config = dict(
    num_hidden_layers=19,
    hidden_size=192,
    n_experts=32,
    experts_per_token=2,
    d_expert=64,
    d_shared_expert=0,
    hidden_act='drelu',
    moe_layers=[2, 3, 4, 5, 6, 7, 8, 9, 10, 11, 12, 13, 14, 15, 16, 17, 18],
    router_score='softmax',
    normalize_top_k=False,
    routed_scale=4.43,
    balance_loss=0.00229,
    balance_bias=False,
    router_z_loss=0.001,
    init_std_router=0.0197,
    lr_router=0.00143,
    vocab_size=2048,
    norm='rmsnorm',
    norm_eps=1e-06,
    tie_word_embeddings=False,
    optimizer='adamw',
    learning_rate=0.00254,
    beta1=0.9,
    beta2=0.99,
    batch_tokens=32768,
    max_seq_len=384,
    train_tokens=261000000,
    max_steps=7966,
    dataset='wikipedia_en',
)
Below are experts of layer 11 (counted from 0) of a mixture-of-experts language model. Rows are named router (the router's row for the expert), gate (a neuron's input weights, with its number), up (a neuron's input weights, with its number), down (a neuron's output weights, with its number) and show model dimensions 0-95. Each number is 128 + 32 x the weight over its row's rms, rounded and kept within 0 to 255. Numbers have three digits each.
After each expert's rows: a language model's description of what the expert responds to; "mostly gets" lists some tokens that are sent to it at least half of the time. This comes from a sample of Wikipedia text that the model never trained on.

# expert 19
router:108110162101152105085159187162088165161154115174089119086147112127141164139111122167101153069152078104132130193089174090193150159180137133072091167143086106134161140147134163155140078067126099119131132098111130170087121074096150120117157139126115155120162109117125114150147144114111132151
gate0:176099147126101151165139183066143122130171200140113165151101113121122156147150140170138101082122063132124116165097132146097071153169115106132131158114128051121087109136140177137111137139152121152215171076071138150131159058118103162125150088128113095107125073103147135082100124118139118131
up0:189080193115107095167135188106081141150150154147135169150099125098104132140142145166130109105117057104102121142077139149081129160184095091122158119174132044123092117140156176110132105117106107135133106090056147133097143092099126156103127077134103136108142089133191097078101140114132115138
down0:078162119171121135140163153165121143074143177159143131194104106173091158128150208126105177112137159109121174128173083093113125152120102098179122169118106114115126086139145119186134084129156138168166187170093112146117148155116147094155186109088067154122125127152071155099063098105155131048
gate1:167133087097115153053127109138152150092133119107090141161133111074049120171142133078147091112116186126122104200080125162096158172077087163174110237144132098103139109152131074157131131108129139120122072105150130197113144153080143124161130156113127133097084127155111105137166082093075151143
up1:196124099115146128059111139181149128118146139146124130151165128057099126153179093107110093093116149163142124175107095194104139202095085124137083205161154129159158130134113118128137117115122109144090072141122138200127135117106193120167107131084155124099111096120110114151155150089089139161
down1:090170106075124200178117122136102104098120111101157135148112127085080098161120183144129154108143151131146185175150156141122106152122120112111115155042111133118083084096131132160093106091087214116151131144214145192129159137095164180134100214183111087099129100107078108098124094162067160148
gate2:146077151169105154149116162132130156134131075149122114167141143108117189113156186095115085139100152151101136141086164103190000083106182105092115075135173117089124093154145149127147126127127011135059092121110162143133107203163139108130161100130156127124144127170139130140132127111105159118
up2:162069127149058140159130146140107186142134087198089081116158131141139208092184152160108087099107141109098151164136175107132036081168161083117105105181113115079128107155176199149115135113124091161144102128159196127109158134179111091147169115152150162153179124144110115180113125142115171145
down2:165125119165144163160146108133144133149108111140106186114181097125151156077137142130170181072137097102145091182135162146124145122137129107093149093143152164119141123162129108113032135097117174115148158155166168111111176160118085097143117106169119164114182187155130096170055034140068151125
gate3:119118135181165148147122131166077128124164140115096125151132093169124138152089137172121148172134169137164126233172112115137123119191141114192092088090165144162151125070149093168141109136096133139113099183120161096209129149083067143145084111140134123112141092161119104134132169138100114098
up3:122105147116186131142104121160085147105155152111113103141141113111107173134095165136119159151106105107133103180168110098115108096201127113143095100108198152147124107103184092144093091104130129139063109170102134117203137135097076143149090126154082124136138101152115082125114199152112117092
down3:079058096146143136133182149114115141111076148116142111185123144114152111129025152140085116151145098098128105147145121152051159158204089159121156131166105155149094132113124167146104123058152153093114078141113158086145120085144139144164168047151125167117164147096123121160051050127094144093
gate4:118178139055144133029150150075181123160185098121085094066107097104151186161078124075065106138091082102161157095152077089187101166169120136089109113133162090095100132100176076112103103103139103192115185134163107165119149075116102123127158154110127134111108161154127132119091130121137135160
up4:101181147073123158037139127077168129144172121128089113031084106073137175132105106099107127103145046141171148143153074080185090160180105132091128125114178100133105140095162068121071137101144134210120174153152149178136147072131115094148163118147137135121117139144122127107097135108133118131
down4:115143117126152115081042112079204127136113131127094128148079126135126180128150155108074071082152121151092094131116138093114134174162127131107116109140149085078177116182139109102154139141132116155157154161126153096115166108132128164132080194095134137149098123117109106084080070133160094130
gate5:096125142165119122135134181155121162073151125150104138159097138136146141113123125151086125132166114107123239138126141101120165196113147098121165122132108159169178182192139102117126110109138138150171092124105107097157126145107112130137112103077150101147165161109156137088178147123169113134
up5:083156132155114112117135174132146168105147132135107136171102114131127151167122123141074110152184114103124245113116114071128160177115131122104160122136112168143157196187137115141142085099138153140179094144134132101149158121143115145128100133093128124134146171094149156122192138145165105141
down5:081127057185197116133125132126129147104131136148092166132146148143183168115172145076131102115170112162072150062125103141152104123057141093120171142099152144092124096149121157134161136175111156049165129169104126113063153137179110109114130181164122117090161166099145136152131099134122151115
gate6:084148170109168127151171102038181130150148145112111106176163133136109203120070140101144167162103104134139143244146086113150119157140097141110043121092132147130073106126095135135091163130133123139119145085138155083140134106122083131156129111141133097180087142137148099154094111094137104113
up6:086127158106173151153180092084186124132192145121123120182128132194122154177089104124117172204129140130132141189147088089138111197163111099128114130093126122117076093141089121113051157125097129115168133081099155103145147065117063084126155104126092095147132091127111133168091130143137091152
down6:143074156141094146100078045143104085108104150091106104135150147207084143164137133128127113127089148086155124141128136154157126157146072114146157116135121128106091166122117081132127126095119098119174130140113125142128140146108091086145147116116131168116093149084119141106056099160081141093
What it handles: Full stops ending sentences, paragraph line breaks, and wiki heading markers like ==, ===, before a new sentence or section starts.
mostly gets: ").", "===", "|---|---|---|---", "==", " ===", "\"."

# expert 9
router:170150151095150112101176123182100156148111094148170128121090127197143162084100118162118114108144113119121157151129122106142174161202147119105076163191094140156130127166124127127094083107088090111149176105113142142109117077095067107157116132120055188079126068128083122145149129111070098101
gate0:098125133078090124148125130124117105166120144175127145085144133143141189145121130134096112069128070108135167124140118127197130113129088070115123167116129058097128098114158112115120133154190092122146095150133121197111132064168135178121154138144147113144169097123163139148092100079137090146
up0:121131158134093113112113109099128101126069170203104132083134158146190161135174140143067136086105061098135139126135130133188129100114104118108136123140150060098144100128143107099130158165177102131199133183134167150113138069198149204114130130151148139117186111138139166143104113091072080097
down0:144162146092135135061116072129122138164118195154167147139154125161146159117122136135143108116100137143161119126122166066145091070100119109121173126170157121116164126157132107101130185072086165126124128180153189090095143118155150192051103071146173152120116221145100141131151060080119126129
gate1:123148118185137154104075127072101120175120136153172068159152066091143114177127171228069099096131079117113116136121071086121076182174195135143151155112102108116107097092113099136166127098136121155137150146140173164096141172153079110102149130109105132183120134115071154038135149133091173074
up1:115086161089139105112133175148087192146089164150154060092168122101136138140126126173126112171180113159171128156104151133119109155154160103100101127091053119175184061103103144199167080131107114091165126158126137147105098171163102090134137200107164177123055154124130113136179156124120183081
down1:143111123152157105168105090084137095067162152167066110163100079167119140145124110139110129128149169120188159066098146095137060143132132132133179138141129164089123081097124185070142158151120080097111085134092156144126130152085111140153176169056069155121155121107102101149135085129145135134
gate2:111108180083147128128089115121124099114125053077141166139113142096146175196126126092111090137107149149106127079127109190155119215093103155101103088121144154148111146087115118158117167110103143133116127086074086136114106085149121135173163111050135148115123116088053111147092105105118128166
up2:125091175102135113142145135134099131124151092103092143113135145108150188160113091108116091126086173151107151080110108184140154211083134150075171124134106132105099152120126160160089101103092140161116154073088123104125087103177129132151121112071129188138133113117107132185111135098123145162
down2:141105073132141181112113132148087135122212125120163108199091091119111117152133082149109143096136083095071108121189045103110137100084113100110150131172133098198156157138074088140103130133103173208125042129130099121082160094093200180144183126134098154102195149140097063146100128114124123143
gate3:140122091133127117112104175094125148080183133143121148127142147106139108169076103128080085089130188108194139177134154162154120134129140097180119141127187040130143140153214147123167149150168100141131126141063117132158128120084136119174100121095139124098096192084104110155138131142145155152
up3:148082109192113158132191152145102163070112149160103096118130161096097125214185166151132114083161077094168154150081108146116104111161142137086100149107154152086100123191145118153143125137163075128148141102142157118184117143106148121151141170109087141123096139191118132123136158114166178121
down3:097172155151058181110185150141149152071124175129129092154122100179152097075131186083094143061118137192124095099156072178119080168116103039118152138151119136102168118137121134166096128106123173109149112120088146099153152088175166043092131101109128131128178096167126120164130116088144068107
gate4:057187101106112117087119097071131129125121094113056123104180150185081127151086121136157140172147124176148179090161154163111130110149155148120103134098116152149143143126136165131050142089084122144211147134170094128112100113098100113076159158126045096091078170146099165122090125092120172091
up4:160139093076129138042139105139101098148168125110086187110169165190099113138103163085107153191164078146147148119159096129126171114150121137143120150138132127120154116091163182118102137091065118136194187122169088085131131136129085113050164166135097085097133140144088136138123130099129170086
down4:098126088148125161144156139100154142115167137144129080140110136122118179143090149109050168158120157103132176152116104144165114150098087138123106132113135159101165159136135110155089101104165100127070165145157117094192079095052122172153075070194145093127136178137073114145090101082177051111
gate5:191112165105105140125074131126157145183141108145067158094108098116084164154149162109128130082138104104113087199146114170088086192163120087134152126122140146129216138102101096102116080147106125099081165155161189104089124099089146146130107095175019209074161179160087078137137106114138119149
up5:153102105077160138150054121152145144153088153124100082118098091115146172171123116101119133123196129118106076162159086114087144186154110146150176077170183133117195099096105127146103137101051131141113129158217154132142146147115148124155162113208114186123158209130120050103100132135107085116
down5:078129104127056131095109148109169132124144168166166138148099127087094072178138140109123046146098127088121117158079095145087181196145106094144165158139190145132157135146137120083142151152151078091103099139110171088099077192112106162075092126082072134166147115124144139113108100105110091101
gate6:149128108116122113184191115174115189138099133179216140073115092171210150126165160134149079192138145152082115099152114134118110122159127118115147134137095121123128138096184117126125094102141176128097184165135138087136104119126129099108169150103165171103066104128105121220094157144103147139
up6:109105119129105108203203127197109166113079127151187137083116106167172124095142130128160125190141143141112103113163130084106111150102115139129126122151107110092089126091164082102115105173184169158102162150135127110133063133117128101134185183096148174116089116084144129204106135166088142150
down6:119134091161111102164048092139129107132144129149160116111095114159115103104116114132095120132099136128075111117165121122255105062119123133142086117114187101110056143120155161116150156172104160183135168116157093114132079112074160152049169138105125136076139115160129169148093135138090105101
What it handles: Prepositions and articles like the, from, by, against, during in running prose, plus final letters of acronyms like NHL, NBA, CHA.
mostly gets: " the", " from", " same", " against", " following", " by"

# expert 25
router:154078182162183074100183138167114196164091089159105147110142086143153220123087115164091144084149110100156143208149180115140149146140166150104117108132093146163143101136135123166119095132135111157151116102098156183098106102108059130166113151130139160103083087081100085130177143112051156149
gate0:150161141143120141140132150127075113133202201153240144115112113157149119148064159141127127109134131116139139219110117112193117166181171179103148122151160098121131167137108113097148185155152131092103159159076000140110141116109172145176137172073138174125133110133124146152135135147093170141
up0:156124109175149095168157095121125167090164104112084139165139137106134116128115072123129095108159095149127116123128117084093113142181165152132140122154095117147146123144116144141172135109067103111153191091102114151109124149114129155125154165139050184159161107099079151135164108123105126158
down0:164148164137119141140132096103158150105159111158134139100146166170102160138146140172117130104156120138148133115110111161142162101200118166145102159095169179107138090184115114159090102133113170170115150178055101128125167122166162042078127126093091121108143135128137139124104110141079064174
gate1:098118118151099142119168135087145118153131149066087158078128139127096164210106107142153084140174138173169080155119064187113139097121132155138103158149143138093093092152089179099085100106129143128150120170148045123072128145094091143109144153137133156108128098187119088085071116123143099119
up1:067135093159094133071157174116157126152161146092118119038147079111107102170111100147104103121131128127197122186123089112177121142154126105132109162176106122112114102208136173072112094119089104116146122179071071153072115150068108080098147150125137164138180115165149132073095151153104134135
down1:066188091129098124027153154066125151138166057043156131100118183133123092074084137105051104117149134110118130154151096081097170149130116090173158109102105142079125170124094153188130094147145098107141069123102181120092138145115167162158120092155099156105101117142161132160126125139051110092
gate2:163134145147105133122109106109139159166142123103126085109136102098168091119136092149109102111152123087170164128133134164134138138162135128115104125173129133143148189237124119176102126041120107081152158068169172170065152084124142078123119145115080146100122115188107210171110131100156112163
up2:107133097128156152097169155104096113100178100080125093124187102140161133082138074106104119150099105088111159168126144112161210095203122155124127131167131124121147138138144103199116133116108158163137093126188078128090100070176087066122193144130115137149119136175066203126138127108115144155
down2:180149109083127188170073139120078136140062193123096097153132116139164107129127183096085160069096150106103186097153141120146100102166166093109127146079197152157179073086124146157113113162087161101116114128153114113113129139163121128136125154152160112199140043142132138149135097098090129106
gate3:133128135156142137084147124139078108109103179064098128135101111106099191182103215193109070133160132138141094118208088080196127139099117115133150162147150140112063090143182166114115087105183115047105115140126148122140069126139068084108088092119124074115075113122172092128149118188168140149
up3:098149164087153195118139105123181104127119102103106110087110153111136098181108145166132119115143109152136106158137130143133089143171119152140147165070127146127113059089178162132151079095150115074135148086100086146128101105187111040092064072113078118089136095095121152125135134178141108145
down3:155164134131053161142141175112155113081120121116142076167100106118110067178178151135034141116128148094079121091118110134170137128127115139114143132130113104135114149111143129122109068102148148150113155165131131161056142171185140088098120158165129114111108094108078124096137092158128167108
gate4:048163156158130109090183140172206108086154164131074097147132122140083157092109129140159134139156182100121161128115111102108196165169108098165121119101111114133133136133119086172167040168131183148084151112076115127108125142085135152083170164185115107163149113204183148162109146110107151129
up4:092132091130102079123149109131181112138189172130089121155142174145079151105119133176170091172178154068181155150107118140090158128192131118167149109096134094140152148120151131209117063098137176147094148084061129126115139189057159134138180160122116109159151120143157158175070111144127098099
down4:094115153156125128110130121060159084061138085125150112134207173103089171077102110105156075128131108143131102089093109082136101154113150134169135113151167126124164157062134131130127182107130124109111123171135141132056127086140139024093181154129147146115151163126063114160148163118096177114
gate5:139122114188101108082108197178104127121140091177180102144070162156142070134103064095170116076128113142138122178156107153111091182099111151148116141200108125153122103120127165132067150085132128180161094104151109139152138118152074140177161085076112062135191154113123124094131148076187185144
up5:154172119132090108095141158175109120139129071142154128161099119124141057116111086144191094117131066150165109206130161130119105147128106100119139190195120115168156112127147151094109165090120149165168129110128146113130079111088114118177173062068154120097150124126133106093141172129164109086
down5:153087186105144093091115104144116120129136134150101085132105114109158124145100090142116117101144164119078148180152136133075129126131135162140199082118099151167166170105124142095159100158154140121097065109117130123111091125084075134113141135123171126107165122131075093092109075148146064148
gate6:106103150145160100134180136198112162169159088088073118106084107101114085109226172131147118116128116145178139167116137124159111148128147162158116125117087099145121146160110148132184130194181155108165150140064102114129152123088123101125160129095117121073100158151108118083196114098141142178
up6:112088127147216153114153129181105141158148146134082104135113068136104105085160131128112095118136092140172138168121142110112148140088124169146135114126108146118114141109091151151178167211129127144150106125032096118144142140098120116108151114092098097108122170126098094097161124094155137145
down6:095081196172093109187127120144145116086121144101122124094091144090119137144146144099151082106099131165116116175120140199158124105059114182176101122120075136161129125164101175163092145122137165091102120096074145119171175105156139175110118135110144167157167091160138159144106079106128100109
What it handles: Relative pronouns who, that, which, and inner word pieces of names and terms like Renf-rew-shire, A-ven-ue, Archaeobalanid-ae.
mostly gets: " who", " that", "vel", " William", " team", " They"

# expert 27
router:128116163091197099105129167152094141136116097109131122111192134178166124184139107162068089087121108111180173162108102134120161144133150171117092164143103117135149094161125147186162118143078120169137135101068128139113100115088140076156118172112104162070118126074091170132146152090110115089
gate0:125146151127114131130131131185124133177115163147116115147193169148132131140143122146062127123161135133167150102111111118171140179128150103114109163091158088123142044087161112131123143235167130175126141084124103128155135130098062126158110152085083137109119139128129077165097123098112104153
up0:067121114146154186136082144159161131129105140142083162143170156147150098163151123175085107130137128166183148125109134090130126167103111167098140171168149152096135083099135117113108147209159130131105163112074109146141103106152108164144143173123136131123089167135137031218111148099151096111
down0:118163114119157080190131171098099125157081132086149107155144109151108112124154142172197138156086181137128105119132179158126160128089118113188155105105176084133115153105143177071166187138100171061146104068153107132092166093132081135097083161192134075169142059142125146125157096140130173157
gate1:130155087125142180128114185162159178159115134124141131077162141164123131096103168155057114152171081152118153174172147125130108138149085119125067112159125129135091110082105124153075130091123097137091158176122108125168117012095094073118107078115136121122077144158122060165167119068120093117
up1:133141125149159104082082193187161113126142093071116170123216167147140143089085180122041117166159135178109172180191128105123139166118114135100084107138117125134080137085100117141129127089101116106128167159145072137131121133120106045156080145143135123156087141152128089165179101083127102122
down1:105085163143105117108117166129130111126187097100077123147183069144136098141159119095183135170150109122104119152037134180151140129101219127087156160181114173202116120076065147082125082145140081114083127146101156129154149144127138149138147212127119127132168114126131187091130090163118136117
gate2:166133093104114078171128114107156195114142120126190146126090069131130140160131129077154145136202117145162143176095127139132170130161111089126093149125119150192121106172175116108137105143112134098098095108097114127134141103106147195123103135084124142142137060116077080070154083128097111131
up2:096131087138088064182105125085145165091140120122169152151090120140134133178167152154109105152137127126181132147145152175144169113134113126126094123170143117164123118136117119143158116099150131092140069108112109087123159056042180166120098162108113114147143122144080103117131075125115108109
down2:121115173155137140141158141179153102078159157132192152167089154118186083088094158107149131103111137140090126097143098099140073135130092124113157111091087140158086142116192138096101123122147129124129137066077083102182200129110137158158132176170095166161149084120147112133145153189098102095
gate3:134165085174135133187128210137146135149172104144097123142057082104098142079123111139146160082194114138123099129120147157148118170109133192134150127111132076164108147112064079144180097211063149133082076068146172130130120110128151108150103159151132161118084116099128096094169117170110104198
up3:106136054118144123222135152113142140137169114171099141155108124101113153129156119104145128070159135126132117163114112154109151152098129185142160140122151130134099188084094114142186109147112122156106093073153124121151149119136185143175108158153089148127079140121145075163197154129135083183
down3:144078088125108099127136098139104091108140099141076142122134114124142166110122099136124149156119113182117144090099125160166136146040132129181080185091084097145056138091134078163155141087057138155117065102064172060142093128164052099097141109129122116121116135145144077161085078115136094129
gate4:118190137086153132180185196094163138129139098238142105150152119111119100127145171085149035149112179137147086091126118104139135105100125111106173113133161129143058195140117201154145134189134108128128096112144104110069128096073135142102061119116168134114152097081086159121147112163127135098
up4:120192160130153157083148167075171122105162076201137155138120075116184089114149144082141102091094152129136130107128136099135126164122120138084110137134135159179085141173115168169098128158113025110179128090161117108041151103097079105062128157078107100106156130074137115112170090167133138128
down4:144158089141120176154133184117136115141155065139149142163136141105120104149137139026133073082136136183104131115136168126088136099114156106104107061057121065111130138166117105061168103162086141179110144149126128138100129081110141195148152121125152079148086167159156147089146109120141089166
gate5:133167100098158071000143118067100104124149136090107148163113113093164075093122139160107068087128135120124106137150121121088142153156126160144111124137141146081238111111104133156117117102072155132181122160183129111129130127071104112113112157093141111111158111136117092039109119127163083124
up5:133118146042208086060180120097087127153166168120136153179088135069167087088139152105109082082115134157146113122153121134124123151177133179117154117146132105116189146097081152100152163115060172159157100146146118118214124104086182069105104132130106076131171132156153144058104136054171101139
down5:117155132117085121145178149093172077066124097133114159150146141118090081091161164094139150107089103154137083148184086068177092136148111188142078119174128152081117177181095140198162148192131162118152108135141148188236127135107131112112154118165148103138156177105090177122125109104155118072
gate6:126128104169137134094211158139113112121113167194078166167187138161124131116157109133161143063098126134063151169079112142151121142133107147136140193139094129108111056131085204103113099190153102103149193150086159139141135117122175137119126136190159114102185172169112109104120079163137179122
up6:089116091148120050126200115136076158117140156173102116169183116119101112103138071150172171110175143142091142114052107102156139141126112148140150160119098128134111072167102212111145090183129100124123189155107085173099123115159122145149140123178149146102154096153115113052143062143133110151
down6:184155175079101085178120100118149089143100149115161166140085143166095144136133076179146144106107126087139075070169142137091131110072147126087106080140154154088110091053153125109112143092111130134185094151119192141119156177181098084168137149123141153147113183101159122133140119129157071163
What it handles: Inner stems of longer words followed by endings like -ed, -ment, -ion, such as res-ul-ts, perfor-man-ce, includ, develop.
mostly gets: " includ", " develop", "resent", " support", "duct", "ivers"

# expert 13
router:113119146096131119076140147128081177163153107162131101098118098140157181134118086174103073120160041094140143154123161093178144137185195127085126092167092078156153128171118162144126104137141046160158151141094100191121115123115082099127133166125104151118133157094107109166181134147117161160
gate0:186105146092171075064157088159119123125122106113102137115195119157129156109074098131112106084072128133131150117139170120079131143137132135156103089134113103112164128160110094091123093171145130197145172117085113088085103033121106105148148160179140087134160102136117173149117103102090155109
up0:140127136096145126110132145131110156143090111121140131140131121160151160130094070143093125081211111117107072161126178126118114115155096140139099173122095112123130135155104090129152119122120186148164176061101078146084099078098158127136119162106094169146154097106142130087127193119074091117
down0:083158164150115106120162089119117075129149090165152125125068132156104098081146096122145117134130067129142088120116102137122103149072129125161100145203103143082082066132116134156091126120109056074088130130130159133134153088074131171118073154155147135089162188109152093079133047181120128086
gate1:144061123137161113008156175234078147103105104172136152190117118125127125200101058140056110087111143077107145159123126132147132127096124161143105209191160105127090158156177138151109164150107088144119126158060097097141112111141112203096134147103096148132156169112134150126158126067136055142
up1:095094138106128118044144146210083158098131142172122147172172130128140104125085060186069134106084177099120112134155115105134145133090147114161098156163167103053057176147125144110099147113112061163155121159055114093167173099185076206112155104077098109146117154153119142148152124071144092107
down1:135110201108145188184119073119147136160132173152152107178078161130121133122066158137200133111111169107100088134064087166133122110064076161104144167143146129162113070150094145121129141120128137146128211141082171147082117130161156145111109078177178075120128118141168084158162071120154168096
gate2:159107110124115177088100144158117125169103055133163132135100151105144130112086100162115142149116107118104063124092102093083161136151139126098105162161104153097133120165127152110152113087164165200158139144089178154121152128131138155139122206113117189106142133096133160046149171163077169118
up2:181183113113137133089167176094131123150100153160158104156118178151205122098143120180106135104162114158106116148104113095088151159180128102098110122151138131095160118135155164080144197109174177169139151148127161150104141137150130177120129177083104173174152171102172115099121145132066138167
down2:164146073161168089130085105156185131130106118070117152137100097196143124104140115126103090148135105147136140097103134185139086161161104071137127100097125113105110092137176197122146191107111151123147158105084048141050125133082111137150127118103081098138184128137126152095181099109149160149
gate3:147127170102147112142143164143097090144117122103126116123094108053188126179127084116116082159158151201152117116195114131074115085186133115138147139153074046125126184127099138104132095114145093135086135072119102113146101125123133151129140138097130134098226113171085098059190128128106109154
up3:112138141077111135165169163147161088126091118117120174182114100157174104179158109138140043158139182183134091074164127127078102098145127126158126132112067038169099164157122087080119149156116100119127098178115109117134117146124136069143121163136136141123163081175118108127185093127099090165
down3:142117113187179167119171178066130125181177108150146132189105092158156129172094154094107223114119143104160151105140117081160119153114097087105170136153114127103135106219199094146103116128101143127108155184144113135100027127106147146159105150120122113085199101112134115104179169184174132090
gate4:120124158140126104150156198141149103142099111110112090116134135104157158137055162180107099166123137156118152115086133115189110134129140103145133090107092149086112093121095136091097117053135079117089123137110062137117172151115099118087193125057088146157157126136096119145115178141143138105
up4:169119145108118110146175180113132127135106102072113112096136116096141173091044159178131092159123096145102133114096126167194099113122129117181141105122106150070111073147086138100130105054140118123089144146094111177106155175122081153089196137061126140133151137156075115130123144117140110068
down4:117143164147120147107133162117123139080065153141133113124130110085142133107085238079145131118129124210002140131124167068131143160102144095202153148106134099090150118146148141130127091144136106134105167122135144144106129124170125114154113146120164111149108154163180075091134108112126078151
gate5:130085122089132177177185181206089138109088079069107170160131110135134105151116191156105115067119142125156092201117132147142134152132165132077092064110138135147141132108120093172127147126148174113095118142080181067104082107141110088137118119110094098113170085113111125136110204126158094180
up5:128127104106127138186106156174080148101128098115085163169125115150142113159118163177133113083153177131114088217137135161094095128126190120129136104136117168140154150098124125137122126109151171076106130173093168096119118124147102081118133107151104088111188048120101113079108174105146132138
down5:080113101147145125148096144190122152099118143129168148124184132119163120098147126106133198144118121151103184160127093145115177093087083092150161104098130144166155098109152187143138116087093114124098074120138081073191163121183207080072098139152105098163166081116159174169128111062119083159
gate6:106148161145120145124115128078063146137155144088155092121121101149158110135158123169122069195253157162135099148169142137109147129167089134069129085151165159130137106130124068107121179166132082121159112096097127107118115124139069083133170119143086169122135136110134122111126138136149142181
up6:140127186160101143134132121098059139153159150091154109130137115142117146141137161158149060167191148164164118140166129132108139156185092123061165064144180140127124124135097092105067154143152099126172154117138140124118130161136071112111174130158091157095129120135160103108133128130136173146
down6:159106134114139146099143138113134098214169121096143094134110126043117155140139176133108110148144150093119105073062082143087094117113087126130157111136165074115074139148149155090097124190102123108150039140157098149071107153085194111072168168145096135129163093130143117138111090099068121146
What it handles: Digits inside dates, percentages and decimals, line breaks, and vowel pieces in foreign names, e.g. Hind-u, St-é-fano, Z-u-ojiazh.
mostly gets: "±", " public", " co", "#", "aint", " Co"

# expert 7
router:149108228104124127130179135152097155125119118102144114133179104182120157162117116172122154066171102075152161148130128153204149112158115134127124103159098097143206138143140139155117099126098140180116155111123174135137084095047116089173120141074090170134152087087110152163155148153119140112
gate0:091151164122206104163135145100151148116120162149118160079152150122103129152150126153096157161121152096195131122144158156114104144124120096129097161071163147170105163141103162118097116092148126137089186148105130164168134187089158141184128116156158140167106169197104142164127151126109137082
up0:109160181144160128145125170118154102135099171205126103090153159143142101171097117162108162141124166100166121131149161154120114157145130093126088167110143139118116138130078147121090092122161149097105156115095142140141135182097170099193106121124131205152097164171125168143103153122090152069
down0:068099086161094112135125175131197165122128107153154135094172153115116075190108115157118100172131160145076168119167071174103095141095142110129165165090100162154100155116112118168085148053129112125152172086187167158157134149138149152123159110144153170115164138134156085124069162136090193072
gate1:107116199136108139130147098087143199083126063156147106136117088153129114151125125167131052112133143155144120114132144066132115164106149079133128076144023115091199124200130184102070086076102127163161060195146157157118162154136179120098121132135151050141064119082173132175159107131128147166
up1:138120189111116120129108071150154180158119074152174093101138136163168145153121144197051080139152135110116124126156161077153098148101148118126111131175068115107123103199080168169072076096117116132130050139163176142127163133117118108135104137103166061095042123103130157176149149150093178135
down1:111132009102091122146147132124119065193169159063088125070136078086084157110112174094117138121101110036146084146143137125163130095085147133158078156106121131129172126136157109139137172107119155100149080148128147131107118148121113148123058115106168123146118121154110154086130091121085185096
gate2:128115144147150112051213160114149132110112140144086023108101136130131108189127148107127166083114148144133129130114099143089166150102149097094119218157070157113121101199101162122165168157108131158095114103126097128114142110103080125148143162150136149163159145110107104104156106135140143118
up2:076132178189150116048182136115123103129099096122060120134148123126095100174156126120124124136114145098085151098117070135080142125103124081100130198130112116125121062135101111109117159168110134139078102112112089115119147139097066130193177167170109100146173107092110106126173093142178126091
down2:151144119069144122202089069133148112151104124122055154065113150197123145221128115137132141143124115094073173136162121111172111051150119153063127160161139157097091106169170140123128174151146176119138103124104112138110121157198122147134139127113241182147157146146123144098140095132119136128
gate3:147135164134204108115129098091096132065073129113149115112178128199116112120151157132079079076149166100181097099133096168121114077133138147080066120120133110120117136126104136160076114122128163216161162142162134127194130094111148107086065110149104121092174124075043125172125209129097091108
up3:164127161138179133095134114082144159109108126148159160131175103189074157102131189112095079095131083110175093095100112161149154126163126123061088123175164118132106129134079162163066136150175152149145176122125121164215121089100138150093063057142085177061184105112094148163127108136142114090
down3:144181102090097099161135103108146130192105137086125119109134097187128096125109139079109106163143149156102081139092094110097115157171194186104150080111118117119189106195180130123119139170047149140118119098131172130117138169106151180046099130144139097183110136146208114134164182156120087127
gate4:129145170070156107118135137097148213103118130134190120091111113144109153129135125145089086137122112062102157088090100083153087119113127145127137118156132155160100142129125110169089114126107132129151098106185129147084111113104139168123090160121165197143147100080151174098145181089134166104
up4:166111218070150152138099157090157169068143160133164145098111124136065093158129137160154072162122113111097189116102067119150100101094111152127083125128153143109145170129127120145101107120090142163152120140201161123079164158122163138139083165090135200147178141071195158082196190075112146124
down4:109183118142113139190171175090133171170046130074147086187122108058129109134069086097119138153165139085120090148169127139105121147066192146171117064154155162153107142138133132130090130131145152045134101147132105096124103105165094140104074129183118154169058116142121141103176125178080126137
gate5:141074097048113108145129153146106133168150075186103077157131102119129140146123081145062146116169078117110183144083187116159132156155163117102107164106085160094124146181106055202155102180185128107121127098125118168159132122141145158103109113104145108086125111085096119158188092147089085133
up5:114074085076104165127142130146117122192176121154144083129182123155146106185110083086030136061189136098130148126132116165159111118173143133141134080104083164114116140153112088198122141163108134120106107097165162138160122126139137140137057103107156092138114117087123174123185118132173099093
down5:143138141128077127127109155116149136101153139150136152146100101059079137123122118129166102235129171123101151137111167111148162119123085122107085146056160164179137167106146131109124134154154114089095155158110118145160146099113144114098110144102095155105167099167155088118149119094130161102
gate6:165047104058139168046133143137122094139081141152205144140177179122137109184114147127099092113140165162154162173111079129158150105194089115128134084138142124106127177137093111107145128143151155109084118148086105139113141107133166134125069170077101097133099107122179197074113102129107153150
up6:172022105076122103066138111148105111116071131168169141115188154114144145166113172117127117109111172193138127135102073107162115116165121120131126110144136127072121139160100115123172114121182151136093079185094114151132129099134118159130107139087096101154101071135131163100084085150102116168
down6:181128131130083163037119160104121164209094145076138157129125164134156140174155105075169136159112175124143076152153117144129154163172127172150116194157156089055101153087109116175111080159150118151145193155137162140121146105102114161139119170181174126127125125126122058089168101098147119169
What it handles: Middle pieces of verbs such as neg-ot-iating and te-ac-hers, and time or sequence words like first, time, since, until, not, however.
mostly gets: " first", " not", " since", " time", "owever", " began"